python train.py --n_layer=9 --experts_per_token=3 --moe_layers=[0, 1, 2, 3, 4, 5, 6, 7, 8] --normalize_top_k=true --routed_scale=1.5 --balance_loss=0.00321 --balance_bias=false --lr_router=0.00104 --norm="layernorm" --optimizer="cautious_adamw" --beta2=0.99 --seq_len=512 --dataset="wikipedia_en"
Below are experts of layer 3 (counted from 0) of a mixture-of-experts language model. Rows are named router (the router's row for the expert), down (a neuron's output weights, with its number) and show model dimensions 0-191. Each number is 128 + 32 x the weight over its row's rms, rounded and kept within 0 to 255. Numbers have three digits each.
After each expert's rows: "comes before" lists some tokens at least twice as common just after its tokens as in all text. This comes from a sample of Wikipedia text that the model never trained on. Tokens count by the router's weight.

# expert 64
router:105126126081142195119149141162115121146177131193109121161095177146175109158078159149200128156173115122095141174202163187046136099104113106096090173089132134121058182105077150162100124122111119101155111156101131190144104116133186105100081132138106076085169174096114151112066083205145093124116128171127172176089175125145133149143091073166115146132116123093145108168130125118111109109175110099202128148137136127124137117109166119073128149081133151130112126118112213164150080100080177113137094134149160092176187148097110141135112141142098140133153128133159114120110195134130134106
down0:117176190087093091201092119138074063189192151186170121105138158162165106145124069129114046124086152135094143088124142105129135097150124118117129114161136090116116161106198153138139173151092102119158175157145121062161117083157138123140149106142077185173147120121116124124130161069087138165091129128127140155053112117113153141122187114089159127143141137121191108150133143119122109158136107143091167129146101139134098101141041089155153128138165112125165148182141102106120118169156146122135069102175148199135149080184130165129070066113122095066116104147116145096154100101095133175
comes before: "a ", "the ", "to ", "in ", "on ", "an "

# expert 175
router:192144111112118206143100117076124148145126108108118123108095213145199130104057122127120163142116107126061140140168135158182113131124177128107074165102137147120084177160157132159067085190111146103119113164080130205184095075167128139107056114198032094165161158139111095131089137183128111173170123168156103125132177145113137116134109103176118161148151138077129119126110146094119124150164132179089084177126145173119140129132143126107138101098137085139109147109087196117100148141097103118109143175162136126132145129114102126086093151187127106091173131153124136110075170117141161091
down0:182142127058127085128137109114145096163082148158123156155127109122105116104117148109150129084096149168127115122106199100124141123127163102117109140158152120089123166173126140125173153154088108124100092167117120167162198083125133143134082157135151163145129149082138131085105083159166171150195103098160078093088082150097058189074150114155151117156103092085131122167185125136086100135180172187122137214135143155100168143119108124118148113092153110124116141095120102154115094222061130186123186110090026154133140145099139165131107135131098076096099104148101137107157168096123166165
comes before: "| ", "|", "– ", "(", "and ", "to "

# expert 145
router:184178093093147122107098198135107110124158061161099165126085156133164146132082164132167165126173129167113120169123181147105178137116138143111154152129104191123083181113134088148053122177136090105128121096098118158159101150133170105142073111185132043103144127112172095111117138174145081132103129093163107155126185083146153104131146140166070124084112116113126105143156160110116165114125129113148125146098199171112192089105116124036158116091134164097099181132106165137076133117151089091109130176141173116179154158095102100128109113100165244132124118130134114133084148129141158129
down0:097140143068015105147075097150151143102124149134130091128171109105122096138135091199090114135090041107140109148135061131143119152178183116162210085179155136117100117080154113112150104123110106149128124108123156145115091080094072151137111178103164181144161079173162128140153172151113175131105186079141097106094123127155115126109086113071110064092147174138071112146120138169141124103043143102161134150149155181144128172083124160120087181149111135130109133155143130128107108102173165163111129137171130088165130132147174102154091097148123099098149127148170150168167119136131196117
comes before: ", ", ". ", "-", "\" ", "as", "'"

# expert 89
router:115136096055158132147152129147083109137141147138105132137124159130111132123021170158180151162162148139109168106129126179122114099118161097073118176149123182113070180150149106192092085130129172104190122103040103173113111100144192136091124097170105111079152152132116088114096101163113085185109105152179164184104183059076105096110138079128161206170121137114165115132151103115109142160136093121128144148165132160142102133123157118124109154126086131113118129085105172127045109119080115130109131172184137096196155128109135122134063172142105126127109156177108075134112141107132113145
down0:156120116077149164119137097118117153088090065120169111168164187139140158162148208171187091176093116140098073119125179161104129104099123108116106145135122079101173200149094097113113115101167120185111091113122099157093100193105144151133186126208179129117085119116158111110059091173161105113102092184107138119157096153152135122118163153139157121128121081113130111138069140062132095161163149164147141067120121190141102170098082171064105175118171098145117152140111137085122143115104121168098146109121127150139137104125132133098135106126088152148034086138080188139096108095116159137
comes before: "to ", "the ", "that ", "by ", "a ", "in "

# expert 30
router:152146077118124118120105157101089142121144120099086175144099162111135121105038178092158096156137163131074090100195200192104170101162150066112129153066117132113076124152174134191071092104112115128156102119065127120147159152172132110135107051148135094122088125140121179089100087158112057118113112135117125175115178136119110092135121129124118166145102134069152147183136143116122145162170121105121129157164093137149209113087127173095143085053086117137055141141111148181089139093137085101172085178140144093142127092128107113102109095135077162108111121157130104120110180124163152120
down11:108147174105114128104121181131107128146082162086152162138131136077151119170161158203124110171147158118187130140128092055167144171146104122186144109134115133103090142075129109140121145120152075133183122152124126159099121124147151129139108131107194099129128109138147094127166097122097089174100114150172161208151119069105145149166149077061090117116086104133101096089189049099140138157073140139109103162161107132089099079134147121104146176115040113116145185156179138172091128098073075165148135130154126113111160118211081124093070148119170086119176148109125125121178148116105108086
comes before: "of ", "(", "and ", "to ", "= ", "is "

# expert 118
router:151168082070189162080157141077084125195151117145094141152125196160116099146048156107178150130143141126072136092166136175151087168145116114107130170137079121085079167102120157191089122137142151128150146091071110204151102117121155171178092109199126097127078133142114158098079118157101036160140118172118098141132163104145140117099149089136117179133108162091143135153146149151096111136161113062081108194148123162125128084128120143077201127086133120125099159155108136147109104098082115130128157189125161116169154113114116162167104104093134112157142167149147157101097139104143186130
down0:155146117156114132179182101151118087146111112206131130151120118111123145092158089095139118155157086102109109089117153158092145118102109138110164082161117183117124135176142097173143107102177144095146164100148103079134048120130139111135087113104105168209100159145113115127085151146089115163096168099081145168063141146141142156143110131105095135162129096145169123156142143147175132106172159126162106094119149173102099118088062078153122085132125100099064102218096120113113130104167174134150124149137197164056113129137141092187088086099185183093088167124181103166094175122107194118
comes before: "| ", "|", "—; ", "N", "— ", "ISBN "

# expert 104
router:136179116090201180140144162175130132140140133112108117146169167141152090129048162109183145141135063151079131161162128195136125110125180113127104193108093137098045168114112053125086114109126166125160139127124110137171160118116102169085052151205119123069143122103086094149094126204144115128119164101101140145115174090120161085119121114160145126138115136114132172174122124105110142122171100110099132168162094144140126080110107150146108125070146148109098174109101190141092165145140075148088069105161146174168129148044140081106106135139160123143134123176135121096103201163145135147
down0:143115112144116173052183143120191074124158127155178082150132105136112102142133075112124091131098161103148177145203152143145097097092152152094099125127172169136129093129142158170160194114113163169046082124223113116125150133139125142132091061141114134115091136071072138172133135154124123115160125091094142104122172143206121163135103144125085192161090157121165128138149128098176121105149090201103116153137121122122101176093135098109109120114130101155133096078157146069169126082128126104094149058127085108117087134118145133120116134183211081151165140131093163118131118076167123088
comes before: "-", ", ", "′", "s ", ". ", "."

# expert 142
router:178192073099166128083169152146120154145139127152096120136116186142125156122091176123182128147133171158110133124180117163110110126099180103131103154100107130134050171120125094122087098148173121112128136111108124123152120142129158081131160146138108065153128128111152136186094117173124111146097105114137145138111162071159141107191051044176185104123125175102130083141177135108117114132179115114103097168182127137122165064117131118137121152061145124100095168104081160089119066140121123126143071198125168179188118107122147101120112145109138157121107122122065106094082225176178117171
down0:141161125146089095169178127137096160150119155095148141113206142101120086109162169129111220140152179103075157111161131083186115101124119121090079092133165101133100139168085103106159095145126096185076160148130140114155188111106120098132139078197118069103128142087124104176099103133194131127155111122122127043128122149085161133091117162126137120154106121141111070079136146061165179115121103066114196149140123114163094119151124128111100189087104087147159127155139094111105076095219164121121143141151121089193122145163123113115090159121170103142171060139122130110124097164108124153
comes before: "was ", "is ", "not ", "also ", "had ", "has "

# expert 164
router:148117104070140172104081145127116150149169140100114122097144220142160121145013184137153146108152162140110136127125120146121101165135114125117110195064113127124087139120105125169062072149140156123162139130138112191209115122140108130151131087177070114067117136104140128150064165131118115121137065127105083146123148172136132111170114078136126144147145103137130115202135126158106149099110087126156117116142139138132186137142127148054132143137120077123074201171072155086151157103111079144149105160117189068190144114144114163151109130140142137150164090180086077117081184110104130118
down24:127158104133180094134072130190166135129074171105110085124108102066083125147182134164163118133128202085143183092112100109142129095086084121123128071134103083106134047154158099182138100165106138106177195132166150103113124177214133145121141152139153213142155114116114119161134158122122088099111128145089112151174106148186160209075085126184111110184130118114091149081104118111125160170093137109122131111119134152070115073106130090134165130148144112112172084134126121109158207143164184126112126153119095066111133115189135098159141097102132157104124103110166135080108132119101121147
comes before: ", ", ". ", ": ", ".", "\n", "' "

# expert 58
router:148170090122193135152122154151072157140127105124116140133133201165145111130127147123125173116185109129127146078156139223164089136129159117126124169112088184123079128116140065151073128147191116136155101113077134163181108093131110162122089098159120098121111119106101097076092156207077085122113089122155147151107188118148101085157066109118129171109130105093151153161101105141128138156170068070153128115149159155100162105116149134086106146075144107103110148151089176127132116113150170139188078167121204121159201122115136115115065101109095182096178095157101122088093134106144142183
down11:113131124128126117122125173158103108142193200050142101115081176078155115127105134120139131108147137113129169157128129199139145169154100063170122151165144111081134115090154132129091116149128054107136147163112150159081149172163093119111089127155123117123048127096153182161168135186112090096141116160113113114054149163176174174135116112154109140110134161056110126123093131166151136200126111130174168115142089142085103103114064170143116094063147166104133093133104149094144135114172151064152162158118115172182110170167100110114159095185145083105128155126099082083127106195115117083
comes before: "\n", "\n\n", ", ", "- ", ". ", ": "

# expert 20
router:168126088113176123110151131093103161167166085101129121107135202141143157114040169119130186165136118136115131122152147164127110105159122083099129158139116186102082185117119136163062081144142166086118087124074147182130078113093152095119118103171125125112188121107129109152088127128159090109132164162132190133110139134102098083103109106120122176138096109109155086105095134128144157136114115133141138151170136137121140099057171120088139129039102140111092190124129198137097108120128149072108075177204065132131159149096121109088084151118095126176161128204105115105052185121143173107
down1:115160086164167057150137216109117119148149099058100090143141115107132106130171116103188133103143123078096162079110162117164148168169130133194112133122111177105121149141127073143147091120100136177131141136124153121152111089079127115176104122091144143122147176145148110132119141120096137157186096132170081079104149191121119083162132082174107137130196158127123198129073153124171120139086066122051137123119137123157091087110123147195174130100083112135110147178110144130086095129182132096138111122130082143095087141065153125168126050155173165093188128089102128152173087108105157113
comes before: "of ", "and ", "to ", "in ", "with ", "for "

# expert 149
router:145187080131140117105094180126114147181139102138117136121092217130193114138085117139152167137148093133121104128181174206119131097152142075108108183074058167104092205160104116174050109184098119119203142155106167137105111147128164135103082126184136115109130167122141132135066152174082137154144167118177190121094154092117125102146105115146108130170188179055113117132142124150118125139146123123098113132185117153142158143113187129110115121077108130132117131118082155181126081146089088086144131139135102136157106131151102155110071173138090166186141127161138101162106184139097157109
down0:184105131085111165110093103117211094099127138133133145112120179104145150147182160131098164098133106087097125113136124159116139130128126118128103109121047137164103179140134124197105123174147052133115130223126164132147089105180164114173074105140096118144154156095191075107071146128179112101113130085133079148164132168184117116130107103130142075120128097169132111181138111135134213122149084174220117105125131117120128147126123161129125091145190089090101114077128029065094123142160099132139095147134115126101100111184138165168109155144106106104126130159112121164131139069098153098
comes before: "| ", "(", "|", "and ", ") ", "S"

# expert 87
router:121149092086185158134125154161096090160145089160108164109101178198187093177087168143189131118156142132105119081173119212103096137125126090093132155109087131105124158141157127140096086181153162106157131098101123176165081123149149156141099088169090066103103134111119160145097125171108114156124158143139119170066188100115142113122132071154162136169105127088116109148140116116110182135211065118146130170177127144103160109127132148104171108070094158065109156167086184153091148140122086133156108185186137123200115137094142170139113169111166143173162136118092119108088152127134128184
down0:133080216165137134084108131111108161127127183062163105091116127156146133195102155106098154098070176157090120156148145133158125127176085185171119122100184126113139127115179115182086138153097176144134155122121189106124185142161208129121118124099067106093115176122097137129078142076175140152139127164162131132128167121139115082145125120144118090079122087166134149136148090159172116132144056055098112130146101144105139168065099142125102093103135152114058068132110077120070163114131171177128094085150114078097112143099185186119151094126146173096144136134082165127133133164129110111
comes before: "- ", " ", "–", "a ", "released ", "born "

# expert 29
router:177186087096149130115128165148092124129143129149102097103090213124143109146102168106177141109152182098101118116103160155111111145168178111125166169143108126124092164127127103166087115150164143208218131132080137131128105123100163132115141104198131129125104091120132145095114129139113083141138154122190143177120181123050108122158123029159117121140133174089144130212128141133149202143189120050067122119187109164100109081104106144089136120091101113112107201121135143076062105142108115113101095138172162068131153098100111091128122134105134086130136149137123131125088175159109121106
down8:100133098176128090087127086147101165084189105124121143106072124140110085143123150151113101124142111133153111142142145115128124116133123173095076072123125137170069089136168096132167167153122120166154127169124133142149156158123200145081088115131110095157119145092210194095121103182108133107111078126082140133127142090137201092116100098137197114113125146135069165120136122120086103127139225141100106169166173139125189145133130105066182119115131091119139122185066066120132106109138125142130101134123141123110124170155124101112225107075228120116061137130104176163138126127078149135
comes before: "\n\n", "00 ", "\n", "30 ", ":", "."

# expert 68
router:181161121085151138140112144165135124167141141126111152110168192111104130118083209108146152176142107202153122108189182167152148152133120081133147137142145110067068154102151087131112134147105127081173138127037122160181162095142160124134096089167115057066118156154133142140100140132130068126086078176180175158063156101077118062104110088110137173113133181085135140189096104132119120137191116083122136138117151125131132108109134146111117110131116115098064145105087175094084113115116086127102070125164129141136186114124103123135103169149116145159159145156071153110125203130123180151
down0:166106131133083122057115166152172184179160137125129130169159114194096129118117189124149142092156097133120124163116132116160182182094180168148084144175108141109102117173133169119167113116135125137153103111107098109039136149127109124136130130114091089160118153167138062116119108083126172128088178111114120065134134157078062124167112083126147153112095162106120108151126173169131109140174128176099064099157120110139140140141129179116099160122182109127089141152130165103098117152146107157103083136197093091146149136180153108000075114111091105164088095162083104171132122117165141144
comes before: "\n", "as ", "of ", "for ", "to ", "in "

# expert 166
router:135198113122155130137129167092132116193117128143133128102149182149139081114012117109168108186111138138080107093185141165125099124157176089101121159111142152130061124144125116148078103146163168144200125106094149149180089084083170116148068089165129078155089109114108168114053054158112089159087179186112137142107153104162126061176140090170121149194136100102150101178118148082140147125142121129115125158158112107143158104124131099109133126090152146137070116082141175137102105143097112138120095207120093112141174079116141121124104170143139108153145113171102107143119130079098164094
down0:092125162145107121094148048141122145094092150156155194082158122088161099120078116111091128057163100051136145135135147118163104132065078149163132111146116149119096111149169144071159148133110093169086094150140124155117116103120140115083120071081157140091188121113144178112160184125165113125172175094158155166213065148162138131127124204161112136075143102173078153116118214154104162064161159164147146114155127124136122143137129111134104086132154115106103098203141096155117110134113085139150181115106137084158113120116064102152099132082143066144177127085136171160126141146118115143
comes before: "of ", "and ", "was ", "in ", "tick", "18 "